config.yaml
router_score: "sigmoid"
tie_word_embeddings: false
optimizer: "soap_variant"
beta1: 0.95
max_seq_len: 1024
Below are experts of layer 8 (counted from 0) of a mixture-of-experts language model. Rows are named router (the router's row for the expert), gate (a neuron's input weights, with its number), up (a neuron's input weights, with its number), down (a neuron's output weights, with its number) and show model dimensions 192-255. Each number is 128 + 32 x the weight over its row's rms, rounded and kept within 0 to 255. Numbers have three digits each.
After each expert's rows: a language model's description of what the expert responds to. This comes from a sample of Wikipedia text that the model never trained on.

# expert 10
router:077127140137134165105131150114080121064180097106113130150081128124159151120188097074156133145171147179086181116132104142165147124103130141101090154158188164134094127148135138154100098130137201
gate7:080019165107150156135075090120121164138163122189192132126142139181093185144176103063170144179127167140163134056144154114177180153126117142157102143110125127137123176153111171102147162128126126
up7:170119140126136142114177082125128111121073102152117035155073084109120168138092128099077080106123149107120122149093123149111077179173086173126079094116098142161138161141142094122158138188158104
down7:069116080088146138164139090196117155148140113168178117134053093157149104144097175119141148086123126103156126131120195147176145130180122037114117118120115127129154129190125129149131171124148152
gate8:186144100075166115149147127173146140068156103110165138189137142122094203104151094113177105155133238192169131121148131126146139184141114105182145132139210085130072120138122142143108143111097145
up8:143100116090105099145136059093114110112169149154185123128133126116146102119154112161156210132130120164152137093113112153139135191125085118153096134088129196132130167111149079146149157135075153
down8:143167107179131143162162164127111095166157144151215116139115166113120151096177170141123156125185100160159100161100135100146192147086109159136093103168136080161077106165075154137067102160124079
gate9:072121094099168099079120115179070198064178088128199093108038117080150160134139177103085116154220133133103127127047144181092168152187130100113115185183129132129135102146160149153138186143123136
up9:096118053161134082149166094151110122089203045165171112095108103176204175139133141110093131126085155130116121153075148154116144112105143128149183148076172189101131149150137149100104056101081124
down9:092110168135144096064180195076114190067149152185135132150145167155101170167070160125098126216121079128100122094152135150106143096112138081152146105147149130144158093097138159082113063195093172
gate10:140088099091152148138094106050099155130123139101112144186080163161181153146137126097076170120117211124121131148071078110115037109112084042089152109152111176141086123138177167136107128190064145
up10:173162127135134121123118148121097142100126099127147120102141108121085076149120135089188114099068094104028146105105173120169171099178148108179135120146091085118168128129094067062156150130156121
down10:152101159150188141177122129112143198121145149191093062146161122140146098089159207160052181121077120120174122085141126137150119161151074133110102136079148115117147110153091127092044166109105173
gate11:154125127063110116183108125117132146100060103152153153217152189108176153138127138136167120118168154121105123171100140091117127178053130188166168186140125111130120142121183138140169081098175153
up11:137111134081117122168125149142104127175151145153076182120136125112122109113112171112169120131141117065145114106135143121130210171113089046188148159178137174182139155112125133185122156141111187
down11:076126159128065106147207067081093072128160076149118162163139148162139093126155181114138143152109084149152109151088135145108061128109099099163056142151076165169104140198133123123093144143176162
Description: Hyphens and dashes. Hyphens, en dashes and slashes in compounds, year and score ranges, such as middle-aged, KV-2, 2017–2018, plus aviation words like air, military.

# expert 2
router:114154128130103138113145110064168127139181193186098134146119143166131148089091090186101113071169115121108140172138118149144091188145149149145126116103130165120111172093192121161092161124140155
gate7:180082120132192165112091217122130121176095145128132141190188090144127121121154200178090076150052178131134117137088140119174169145149068129110102124123079094110166062142161145097097085182115110
up7:121072124158150163123174163074126131176129110093089147159137122198110102123171147204051050122143191121089096160119148159114156103083159153130106093105143172067119143112161139108136136160191075
down7:130132105160173159106136127133080165178140203062100130141145079130112122114155207123116113193121104184105186145118137115157132122080110152107211092148155171068148160113083111148135146119173109
gate8:136107070119152129106108135100170141135096175151138096084176147121065137069137148116109110090070178082085078098158151098111115123171169141117163157100106109128139070101116121158111116160145135
up8:132154152132149125189115143151132072147199169125134111144165118136067139164162138185132130116125110068167121107136124149093090138119049123093099158144139182123125134175136098132150099100201096
down8:128125121210083108113120142114179050101136133194111116123159130114140167127167104095101118161078078126205125127174058180113108197167096133128167076095124134123124167113178128099161070139096108
gate9:176113126096123067086151138163122078134149137177128104094148173153194162112100153189089082154150141162151117100178128032096115118150137123111127118107092131142157181078053141129119133106101137
up9:169151121077094073142152131146171114133141116182131107136105126156119136090185136131137151088127112150126136116156125124104148100147170121073174159214106115113104134128095099076113114145106095
down9:077154197117132118142053149113127177095114116111075163163157147147230110131139139129124158128135099106130136072182150153086146157127128136144156163180116098089154099144171174149164149081115110
gate10:122090100146106142136145154119108034197182122136149091132168105157159155107184143136187128089157130190131136147133143142076108117180158141120119109110150178143131087116091160140155179125071160
up10:087107116164137143110158134148106118167116168102117081116201123116091126125152101166116145134069134075162174082121143115137104115135046187153068127057120132151127109106074143177065110154084097
down10:131140149148186119102179138115131191104090146091117128106126157149089211129149122156102154113124092101138125145107070110164192147132077097167083155118146160137126054138142081120176080137091124
gate11:138090217135108149133124154118103158118149156150143080054120145121112147119110179123108188124112156094129100135118090085134102134201125155150150117121120136163155158071132104161097157111109102
up11:123103143164159126146129071156150107048149152083110106150123108108137118110164090118167194106153117177116167104148096082091120113164141148104062142056175107114120111108130147158134070143105107
down11:114144059183102128100145103125121097129145148176144031107123145155155077106089102158150177158116134036106119110176166175165164097114152106075155172131133171090031132175190148126141157170127139
Description: Football club statistics. Tokens in association-football articles, including club names, scores, appearance tables and cup or loan terms, such as FC, UEFA, Hapo'el', Allsvensk'an'.

# expert 8
router:158184174141125092074193168109181120099178135135082105151164141170167092127085087075137150088106080090133088143155160158134083119124092147179166119141053127093084115144121130107116162092155089
gate0:106139215135117106103113142179124123132069137166136080141146141155166196124141143169156184144173123118133098084136142135145084134111057107125163115068105105116076117079130185178156144096089127
up0:063156073114169183140093138167170137099165178124184114117158171077164126144187097136057140107101129137142103140145127128083160132116145102164181145186106160150165111205103140152105070143142123
down0:130146086135113134156133160146143205161122089135159040117103155106196132148156093139140140139186164089057102136127127119050162073097127157148144091110041155116147078117103167140159117127089118
gate1:113085204151148120057146094123086093112113152124139095172107115111129142116078147140125181150206153131093098193121138159097118150084104131110126134126125101119087099090129161147145098144073101
up1:119119085190130196161118012130185189126159107152106111094115184133114119175114149090101147080116138093158107132149143113164115127099050108106163144084113095129114090107105104153089103177163127
down1:082147089171123111093156139094145108167216085142105155105118118133116118140129149058110128165093130108130095135123095125078107128118102132218104130187160118106165064077133096158172112118098100
gate2:159161167146134104149077147113133178118080139074167080137134170134107089131149151146111105181141098177055127131155118175101120152151111165114135138141092128135204091164122200126186112141155132
up2:128166125105133081152113138116129118097130154112135127105057206101126127138130096141140109175129149151117074131092167167177108177190119068056106174140120149186106106119115089102160191147207150
down2:139123141193049154149141164115172122093157139167111142128084122149081176168163107103093086163130053130157089130136122136054143129147100106119108075138193136153143076109082165069146118164141131
gate3:106139113142135140141125122151106050192110189122108138120146128188138197149104120125188094127086183148136090097144174147112106155101086131144142095191165099144104089127185111104128131055118087
up3:172080135096120135076098125143133218140155129189171123173155137122053102078122084144079127121142178090141122162128131105101182157091135148164120120121132093167107152097179115177081113121096097
down3:113163120130164145127083151128109159142138151114093116166106164149087088120080066178174130070156110149060133100142181164066129174142152061095087107099156108142132138115146095062120091156089167
gate4:162136119205192078141144139144139170132115097024084195149123107086106081156127201092136183092134098154123099095131163091160085090101140127136131094124077127118128149118178118168141078194149148
up4:122173124068117197106130126168081140119141162175135121124107162125103128119120064144128075146094100107120123130176174121143196107184110109102104171028121123108148148167083141121153132110076150
down4:131105153157055128144121137154196135156055143140101152145093129171162152150171156134098164161146149107146142125124101137099135135100098134068145145126151176129153159096166123153134135124120059
Description: LaTeX math markup. Backslashes, braces and dollar signs in LaTeX formulas, such as \frac, \mathbf{, \s'q'rt, plus common nouns like father, brother and film.

# expert 0
router:139093110150115156156150098142105088105136146143131097097173070124162124098163150104108144203139071154140156162102162130150131088115173145149136110094185136108148072120070114133088102173129100
gate0:105150171107114175123153162155102153156155147165118112152134044136130117083090118159083170160121186111120148156152144103159196102169115107170163132158092070193130140146063083156055140068179122
up0:143171153075151124129123158056162098160136156118149128171143130121118150096160145125138091181084153163122089162168118140156175099081128118112129106136121091106144130132115153180094177122151183
down0:097208116139047119114098083134099126157131125164172188115134093077153142076096122180165094127151170109057086167125134145123119155146101167144128106119139123149062113095169113093102094116138088
gate1:123168081110133122099133099118081159128062124120129118088124103087162175141108112122150111117079111149154158131070181159078109171159108111178081109146150132136135131053056144101157076143131113
up1:113144148139134078151134182076082106112117111127119105170137103199141097113152119076143115138145179096105121145156158100092166157099093130123047105217142154128096146108110097165107188163084170
down1:123142140172133104124129138105154190128159140090134123133132167127176086132144148141078142191168139086154158099090136072138097133117107160113167110061128153135112101081085120104144163195162132
gate2:147066092127154159140149120194153122111120148089117155082144144082167121078131138053141183139135075091080086099102143080096130215173137159161137122140184113130119096154120129150186048143127131
up2:128132053151122126058124154152114139127127126121138144103125095042121114122127162124116146103123110081138113113098148101246158149121183115060079163140115116117116131061097158128122144126157172
down2:131076152157036104086134167103121169082182100096171098138185120108120123098130088131132118113153133125139203181205098163152127170141155106163154182109117146119124126165177107148119143126156139
gate3:086127151122145135230137136149088099176147127102088160113133102120123122071170164103144135099135144122128149108135145168148146152127115145153132177099117158117148148099132176108131126162135147
up3:115116116123153085082112161153142158113171184159093142080163153122136129122104157142119072150130133116196166143125098132112109110129151093155110142101136125108131131165144132116090175191102155
down3:098106116163098192120143153102125177140173140100111132122128180148118123087131162104123104109122128134146072173123112112108089128161122132135095166147096185146129101177239166101113078183197073
gate4:118106046103096109110156102088117162162108149132139188154130141101102161119119185157175180155125172167134156116084133139181093167114105118157156101160076125145196102119138139132165131151078046
up4:104125152134169118161127119109128116151127121117157109094178141095078104145192146105079130121173106187079178065103166173150110114189106087129166140160110124080120105139140115194172155161128162
down4:118098165139096133115132173129080137154085101175097162154153153144127086086143151168116143150088100148154147078138096156125099158086045187139141149133153131108149157129063184111117145161105141
Description: Mid-word letter fragments. Short letter pieces inside words and names, often after an initial capital, such as P'h'oto, ob'l'ivious, S'av'ignac, plus newlines ending table rows.

# expert 7
router:183120130195139089161159147130175101133155161090132124089113146114166133196082130169134110122139081135076152157111069160088142121096142115128150159147114175130120067111155125096140155085177093
gate0:164145156131148107090114073177116152116161089077126146129123114171152122162179099133128109166136110208188137145071128194087127144113077159148105070140106168108137118062151113085150149172136080
up0:139110160045148142117156127077097130149149108134142173110087145180048124184129156124098090175157099126156145121117113144171117110127096095128125160127084089128094157085146127092110075127188147
down0:139144127019255189131146089144091094178106184143126173139124156104165147091059123096065123142110148138146124173143129107146097120135130152073165068156112120102112103059087063139084123135067105
gate1:155108142148135148124145128120168070158133101162156127090096135161091136138057179142117165154184109085126170165142072163120154114052071157106093103108107122146120074118157087115118138075144161
up1:154092126110090109066057130142145087143111115155095074160097145126134135145106144092133115123201112143111150121175055135134119124044194163129185121127148138107153141102143107182097124157171134
down1:121097094082141165128193111128141118105168111121113124119066139102142138087181124107147157147109105070135103156142127179099166109082093080166146147158100113120094101117128117118113128110158114
gate2:103097087160142097107127152078126116178115119148120138142093101153154146159097130186148163129087121118169083131096128097077149144146140160125140178131114070184145072112091115147092099140116121
up2:122075133134092104141133109114118184158187102144104100043074125083107135085130102139120146110221126127114138137172158153063169111130125150080154147182110161123151143174122138109130091147151148
down2:123170085133116112127126141140157094132158131128101145163105088139170120083128111174184159105171090115147116074115091137176143092095124077128111136087167144100169161097126172112095136131102121
gate3:140159128133152173117118147139110116255112185114113110114130129094174178134158127118097096182150142115120109132167102158130091120163131084109144137144117112116130102076110153099149107078134089
up3:157180131090149062134129154120089217102190149170126156152093124105150110134090137133105159070125120119121170153062146136141132172186165110213131126131133178161130162070160072119131129116123129
down3:127120106112116162119111086097138132095157103087102135147081114112157143122180117112122158158153158165139085121137124114147149158075106101148178026157124026136112079165107141098065096164120157
gate4:157120127097119080125180171115091127164117145191171143100105137129089160129176157104126123158174100126189102128137122100123140107154045059118106124124097129097154109115171200130156090146142137
up4:128157159118120116147163194135143127150124113162157208135113124144052121102141136095132142120183112111135116105162178125127117141102118068100044153110097180110121132144147138149109135110129143
down4:135158188143136104127119200163152170163129154102156081109136156120148141151149187171158125162151073138068056132187161132113100115153093123118132171095135148167124127146097178124144085112142141
Description: Election and census tables. Tokens in election results tables (Party, Votes, percentages) and census prose, such as had a female householder, plus coordinate lines and table pipes.

# expert 4
router:098163123038130124128184138124135090136126105085132087116129145094103124152071102174050133102135187186166171127091130184167132129113165144191143160160115143087077150128089131147099103090139152
gate0:124118128157171149099141135119092160069155151166103079102218113154103110183091199163159196095121165147095116063113108123152167140101098127111095165127111041130109071137149141166071143160096125
up0:135097095141149121065115115163131088185131116118110163132154179128096072137115102135118166103101126113094156137174105139125111170102128115148108122126162152151077111118142190163128145097152069
down0:173144099102125092162143102134124110140087069129123146199151173089090106099153115142134087144118095116067152153184109123175110125141172062114100167138130129112148108143168120118146156107110114
gate1:123169140063169115110168125091073173125158063150124100147150161101068111133103163128058112160042147078164084121096103130166078181136096089173143094143129120189104114129128180148115122121073148
up1:123136118136172142141079120146166146130108142128112119130108145135172108129110099110165125134153117189082188158130171132071140137106103148105128140143140096117166105158121056122085161119163128
down1:130158149103144105110093119135163176157135135177098109112159139148135116111137146069127128124135112105123143174137187130159153145163116166057133148136105163157096082058150072118123071123096135
gate2:132114201099208123104098162158119099151165092119129069110140107081066121125060140146108122119102152144131135070126089120150130074235084131094115103179092081099139072138120127136078114102094102
up2:149108097127126110098100133118174065205126098171194106170095117115116131141070163236115139132129171129135080150133093077104188153125096129136068090169137143160131080151126118165108121195125142
down2:087139081123172146159232183180121141099152119114168178162086108107140149117105089166153119141137099186097174178158171160138143154119132125124123149143074122117174150161156163219186107124070104
gate3:132104126105147166157108179178066171153141188132139134191119130124131152151125097136029155149141174107155174130107137198145179083171108096096057111115140120180150071070132077136151127136127114
up3:111178079162182098108126119158091052139126158087111104121151097116177131132168111089090140123145180098137154061135095114174181093160087129139104106126184131113086121166084186093134115153147162
down3:087161117121043121128077073117168115146105189134074060150091116123154162118137100120129096113087110167184140090149119139115122081086142139167172081092117096139163164179190132252090114117140150
gate4:126101054133144080164133137146117140181141087132130150134115159142140114153098161154065123179131143151151095156049107148096128138140141165153113154191166120118200140150109116128136171093125102
up4:140160166068143146093061136095166140167065211172105089152177100163156126159059120093099090160148170135099128067133171151159101090120130143138123158118129163146092122144058062079128120086116150
down4:114076116138168148125122147131101170111208174116111138119050114145094136096144121142147099117101123169149201107173098193201148093124113094134106140117097174101140211123094123124120100138109131
Description: Year digit groups. The three-digit tail of years after a leading 1 or 2, such as 2'018', 1'720', 1'880's, along with scattered word fragments.

# expert 11
router:060135127136137093096133150077153151091130098127102137059148152121137144126148147063203093113109133096095140103189114133118119100127151160151121093154104123060107178155076109130054045062147134
gate7:116084112085144051164111145155124138099077162116061109111187069056154131080129139164185127192127136149131118084107177138146176157078043093220093125162141093153114125133113145139095055109089099
up7:162161142123146116194114160174120143091099169177143135098200136081116109135158153119122122172163156145142106108086130143160172141159065077176083140091115137189071124104162049113139136074095110
down7:117135144142024078145138156160168179181107139112105131112160089136099161118151127124099139168078141173150139127134132099170166169091152128125114092143118131093056154100169121047156136149096086
gate8:118077131121102113179103128164084111117126121172162111190084197132094127143157146164136133148109152056120155113138079138167143137132113146152102077180177151085160105113108150140149108064102115
up8:114162140191132153193070092133130108102130122121138160115131103128133170118119101172134078117171150116129113153140137152102104082130153153142100089092189099144127169209163116139127106088161143
down8:107117175174145146119068167206119157089098149126111148135124114213149144097101136116137117094107115107092132115075103160138147152128133120128138086097062132134076149190029107128190064084116106
gate9:111110131141140138191112140121096148112106138102114117137168117118097143085129156126113157122113142164166167181187139185073166123141112093156150093124117121117123104180109101151149122105080094
up9:171117192091150142140108154133105098165109114104207123181110126162130149131131145194166070115168104111102164086113073103114145133116149131144144127121116137122094135112119170139115078206109178
down9:137062142154094064143104183044102110112095127128142120130122207162129142151114146127121126070048115152110140145085169093093086113106183148134107121144121136140146116135153173127159094116120155
gate10:127148130152114132089114189131121091138130090086124087105145103168119085083117164096152107176133114126150125159170165120095157136112023155093118175133152118100134114169090101137166061138148090
up10:111150115089142193196141045180100126081088150191087098054127084127140164133094141120123131152130127106111119090131143166150080145180151160109085133166092139068110203121106137107084048092122109
down10:177129133149189135092166113127133128080124093168144134134117102097166122111188095152168095107093160130102111074060094131106129167122121162132067108129140114126141119109150098105148110158100183
gate11:144163126110143120154057168170148067120148178138177152121202087115187137082140151159142108198131106139137093074148175104120119152174132131129136129100078136102212117119058149154126137101107152
up11:140175125112099142087122171109130112135145153164133107159099160149117106138141172115201143126130125049096154093106130117129133085093090127096138094137128174140157131105099142165099163101051189
down11:101145118164130128104111120130137109120163151117108077114119093090099136149142098121103134157164098084062209074170127163113109074132094078198146061073146207051096155095081113240132120058191115
Description: Year first digits, p. Leading digits 1 and 2 that begin years, as in '2'004, and the letter p inside words, such as Shakes'p'eare, Turn'p'ike, check'p'oints.

# expert 3
router:145119163104123182125195146107071127091106079130121087134073111156090137103166085101086126094124146169148189148148103165133142145127187148154135111131198149116173176128103131097173142180110088
gate0:155152117100119096160138149123097093105103164145077149196154134098201089139134120122118106113146118198140119068134164114119121205145106122099097117159116134115077112155118179151124083126161132
up0:135114137094104120126149154092096095097074080180205139121083122127115146135089088063111121149171184047149116117120082111150128111114140162137171140123119167084127060054201131129048160191041080
down0:163050174157187111132119143089143143133093100129110072078131114151152090123183127108153087077185124145174117166183104126146127125118117106123130077139120089144172141131176101092159135148184104
gate1:191135125134194089050151084128109163157105104178090122113157133114128163205139173102124164141078077209119089125107135101134135182104098099126166105148070094136113142117146161111142133183224185
up1:079149082136142137132071062134053109165128155116094113083121128113140156092121115168169144066075102139117100132075129150153183122199150152111130169126157100158165063116123112168094114117151139
down1:112142157116168112088133139136171086119087137176120105095131098131165204082057132095144088145173179153167085209219139162072092027181115120136143066107169154098151118170095186134186160066099169
gate2:134102093051086153095079144166130130151083143140110120143095148084097141113129150095102165137103138109138134187112159092138145125112173163138107123125155160071126146110117123149186178115102147
up2:140075132101192067098133180127140133125147148153130049116160171133117158198097122158057162143146137162113138109119130100042147055094119097103155191087081162164101166137107152137090125140129154
down2:146156134164150129110127081122122128112170169197131124128124145133143142173047138122135131124115123150148087061125113132087135059155161126129098182162143157106101137190136114148121121094161092
gate3:184132145075117127146122157168121091109105156117110123098098159121143135142173108152094188094141172153171109146073167159141131138118125161117070065141081136144169114112055166131129151159127165
up3:127117148144146177088056144146130092150102105089147137077097067132114120141127143180149117133131104121159089132133092097129120112116150141148213131113087160099105128071178146180116116125121123
down3:110052124180210147098146125108145152165138190088157136084181090190180178139146171142171134126116024092129109143075070132080185177125147145182124093120124106121159096123190092105125122110158151
gate4:118095097066119110129069143167143115130150138103139163159181112109127147107177159086108137083092146150174100170090123126105148152132082187153063097127151112123121197166119097077088110100142088
up4:128111156068173089153133125158172093149162175160125122195121175123108138113190137186061157140143124160103144149110127188117150078083133157099083134157126129110168107127132151100118075129109091
down4:093107143163224126105118165119076156115124196115116119153121114134154128130154049170134147159096124071125094141173133142137133128119107137160180171138144189098154168146168155142081120080153084
Description: Plural and quantifier words. Plural or verb endings such as -s, -es, -ions and -ations, plus quantifiers and negation such as many, most, more, not, some, in running prose.

# expert 5
router:076131143096116113054123120111131071112127102070137123171089135155129157088094103100067102151093156100128086148127102148173164114112127147081139144102160144137133138134102126118117143080100130
gate7:157083198134140118110096112190162098121146117121111159099126156140098133094078108165075099189085150093178098121072098103145154157159154143086107106076109140135155164082144129114068188090058195
up7:125093111150130123138127107107119153123064101114147092124028103064186138172145136111188098134162139108133094054183069173091182137139146127185137186084131153099146159081168175085117114144119114
down7:136112144092197167143100115138167115128162092140132182177144133128148116130062159092149116109099132100131102080126107091116140173223104172137175113117136091146130123139099113143163130107138119
gate8:113132140113159150149097139115081095185156116063095115124144110118123159120089128123149155111089156105147166188051111095130112169087070124148052067164133138113111167129136174131101119165140114
up8:138083147048149156106158129066107129079108105179189118149083112097129137186108150114123115135175153076172111127123114143096141082144099126096138159146059159149163126158149153069145130071071067
down8:126112098122092094123181118161130117112167067144057113167136113123120169130159136157123160188161165175168129102167179126225106133103166151105088162159086117118117067139085081079075160151143218
gate9:119105157122116159151106120183091133101120069055136115142147120105140141119127046115049112168169125096156160152126114140110135098155158148147092173168120149138185125085075118124136113136049090
up9:179143129098125164163092114124124099160157140161159201138139112055123095106171178125119127124112152128162115112139098170136149170121120098130128109159103088116121123107131171134170156146206100
down9:177119062139155174174110139118156123141130156136144155179135140090084121169126132186137172168142151096105120119138157127147109148126177124097121160156087059084109133103095200104129130142128106
gate10:115115183136150167125047123168105089097120074121138132143159155127065134103150119162115110120142146084126171088138077126111142117068119076119140163117084116086197148152139109098119176130106110
up10:177122143155092158153172108065090139118149094086140080148142114203116119095125148141160138096169170218140083125160176081099162130133087079070068105121127112165092143127135118131079131138124151
down10:108131099070214195129182154133070153141108134169100124121180099139164123101135122094132074170142102109152152187086094092053169078149135120113101132135168126124103094107088106134129155148127139
gate11:101092111094184180125123145174092149168125138103127087155112104087076126078119068131075149139100117089106124116143143114123173165196162119093151182146144106099122124080160165148144060050143091
up11:148121128084124162130110089140182162137105144159143144050113106110105128228103154169136124140184169103118118151158183140089102075149177100185121080088137139155090138066106125106062109118151122
down11:112152149137057135136134113141129128166109111219084153146139117151091116116151095076165074139123117125126130120086094170131155165109114142150125101148165149124145166116193108179164146019117135
Description: Paragraph breaks, word prefixes. Double line breaks before new paragraphs or headings, and word-initial prefixes such as inter, sub, con, al, Ad, as in 'inter'mission and Palo 'Al'to.

# expert 9
router:140173169179162102085078162109139110097099115146150127138134128110115119126136071070173094153106101140176158143080108158097127134136081161129081097100094105129149157152154120102202185162145144
gate0:119116137097122097120127197174102080148164199137119141129228085142196090137140193127124147157106108153154161175146145102157158079124048106192074143116166174075090138136103112093112143159116168
up0:092162129100134152147141093107156130125088188090104169118166160145082108125101129132098183116184124063153166175157134147074093127118165110169113169144129148099068163150149090077089151119118109
down0:122084146191118090083104158060133175137130153138106104110156133152129100167097116126066137120107124142177148140144116078120128165130143104154156106065104126125147085140083160157122174129174047
gate1:138114114100159125140129156197156156137114068138154160088105121071142074163148150166083127176151151141101115110099093133131103107191147121099127134079125123102155127101056168147067124094106125
up1:100139170141138120112122168110120148114106124175132139065121148181204116142167113155066146159079122178099085122089130238183185105167141159138132086069136192133119137088142122129098131094071160
down1:145156085128020108120183122119138166143138172039098105089116121174085124132101179148130160164098136099111169148131089110099157085122192134101169157127129195099108177152069098188139161147167116
gate2:114103118101160130074135196157121141172101102118100099152102130097152141115118091127161165128108054194091106095104049133171131132183114132144082162160124108173134142101116138149092164132220133
up2:158087111085125116120110132029153137120125118102135147121115106124194018149129127149142152094103181115123115145113122140129129110105106116111129140129150172189084039107131141087132086091113103
down2:151187089154153144181134098097128133133156167168111156149140059116064144152104137142106121146118170189043102110105179122163056125147153159146102172140102135100162104166119139167107148096094103
gate3:140132052126127052117155114091159099200140116050139087060171149103122061128073142113047139165137173190125106092146132104070116094113090124077066163203104117139173105141087093086136129130146134
up3:172091152109106121088196159192078132166131114102132087174164134138152135156142131152045117121086138123119125141079147118058129088140096157138111160123124170143177050110153058087113156120148117
down3:103120157186162114160136143103103099146193147137113155136159094092131096145100152199159162166154106140163179129128113135128163155170144166112111148103168110128108137096133162105088124120147141
gate4:125178128101076092134081141147138114124147090085127170165101156099125165178108161170150108106136123109122129101082129101123087109132087117122135104098176096179149126148138149125107154184154188
up4:080101121165187040151155092109101160130176150161104126069143171110075107104102081139184132152155155075129186195178154111129092138116183153101064117203103225145118126075119113088187152166140090
down4:165179175104167163107102151207133103121138139142083145115056053092135116145175111105128089007140197098152134135134153101134166141171105126168128159140165132105169096148096140112150141129147166
Description: Capital initials of names. Single capital letters beginning personal names in lists, tables and prose, such as Salva 'K'iir, Antonio 'F'igueroa, Sanja 'T'odorović.

# expert 6
router:130126137167093132184097127120130113130121148122121136117108115130177114134113107154162115113103149021137113092193160110099104060134080125093094154109213115123122190124126068122124102129148166
gate0:152152112151134135170120137122070105126107071085130178135123097115061100112149094146050102131062162077163027118146104127191137089089071132133110161118125149129177096168144099133162132132141090
up0:091112124084109090092085140139006090152099072110142139119141101150128151124147103154082142174085105185124123153128138063181205097143087086095118102084175142110157134171116168172140110159141135
down0:136153146076106153115126173127148056094114152139141121114164106171051189140161089124134155091102072064149168136096139176187114073077123107129104169146192139065127185115167123091159133066143105
gate1:124132123083111099111116100174107182162130066054154136118176167144174108108056090064127164178083146093134111158099111117100137112156080088140111184180162135132121118129137124077109124158163148
up1:160089102090148195100149068082112150132133102125091120128151128159097111214157157195112097196151143125091098140222194144128124180114162137141118136091093137171101110164083221146096126140111061
down1:140129118111116132117142097104122074191125191186136161138080199076131118173101096108180127169147176066208118125129142112133167124142122187164109149120126157143101090139114106162056151095078089
gate2:169106105169126130203136152165117110127102107204153161066153128152098159119128106136163145103107116135178115142148152073087140081067059197125151166097118136117143124112160143173133096124139153
up2:160144152114077107176094094092192063063057089129076173169227149139126112096119144105166121177116163106118163125189091173121169129126095130098153145101117170164163059095140122179165131109150140
down2:147081134106127115166177092140131058085092162116178100131110107145121167115157180085098153154137176144184107159089141109139096106085128121148140107115152089172126132045184098150137195118110138
gate3:027066120118106120139134097088130158160143127137167159138182082147114139106047090106097123207086161135147120116091190116141155176105092062101102144153200159165164131103117138103129098108132138
up3:083128146056123149096149136111188145107131114153096218120102073075098147127199147124134171090162177159127166113106151126105184127121103079135090140101045113071127123169131154120161109120118139
down3:105115128131145156142104147123122189174146098151214135214153173069149136090113178183134156194100170149108126136100143112181110112104127200124128120079129111129158139188102124090159110122165165
gate4:160165097139152057179153081163138093154119113105103114100139042098096189145184124170118142139151161115187147112156122076173162136136122176155096139120170134122085123198136189094142146132071135
up4:120151114137119147111097113120160202179107156091158173139068107081116088163157102102093164085103153152164193158117124145185123133138147091106172168089117117134061114096100201118147109084140087
down4:106152214138132113068139135091098123106082113146161122120152159146148116137153130093107159174117090144088050098122140104120089156187119074124107153169138119162089100131177140145142171079053151
Description: Verb stems before suffixes. Word stems that take endings such as -ing, -ed or -es, such as host, tax, cover, remov, plus odd name fragments (Tro'x'y) and sentence-final periods.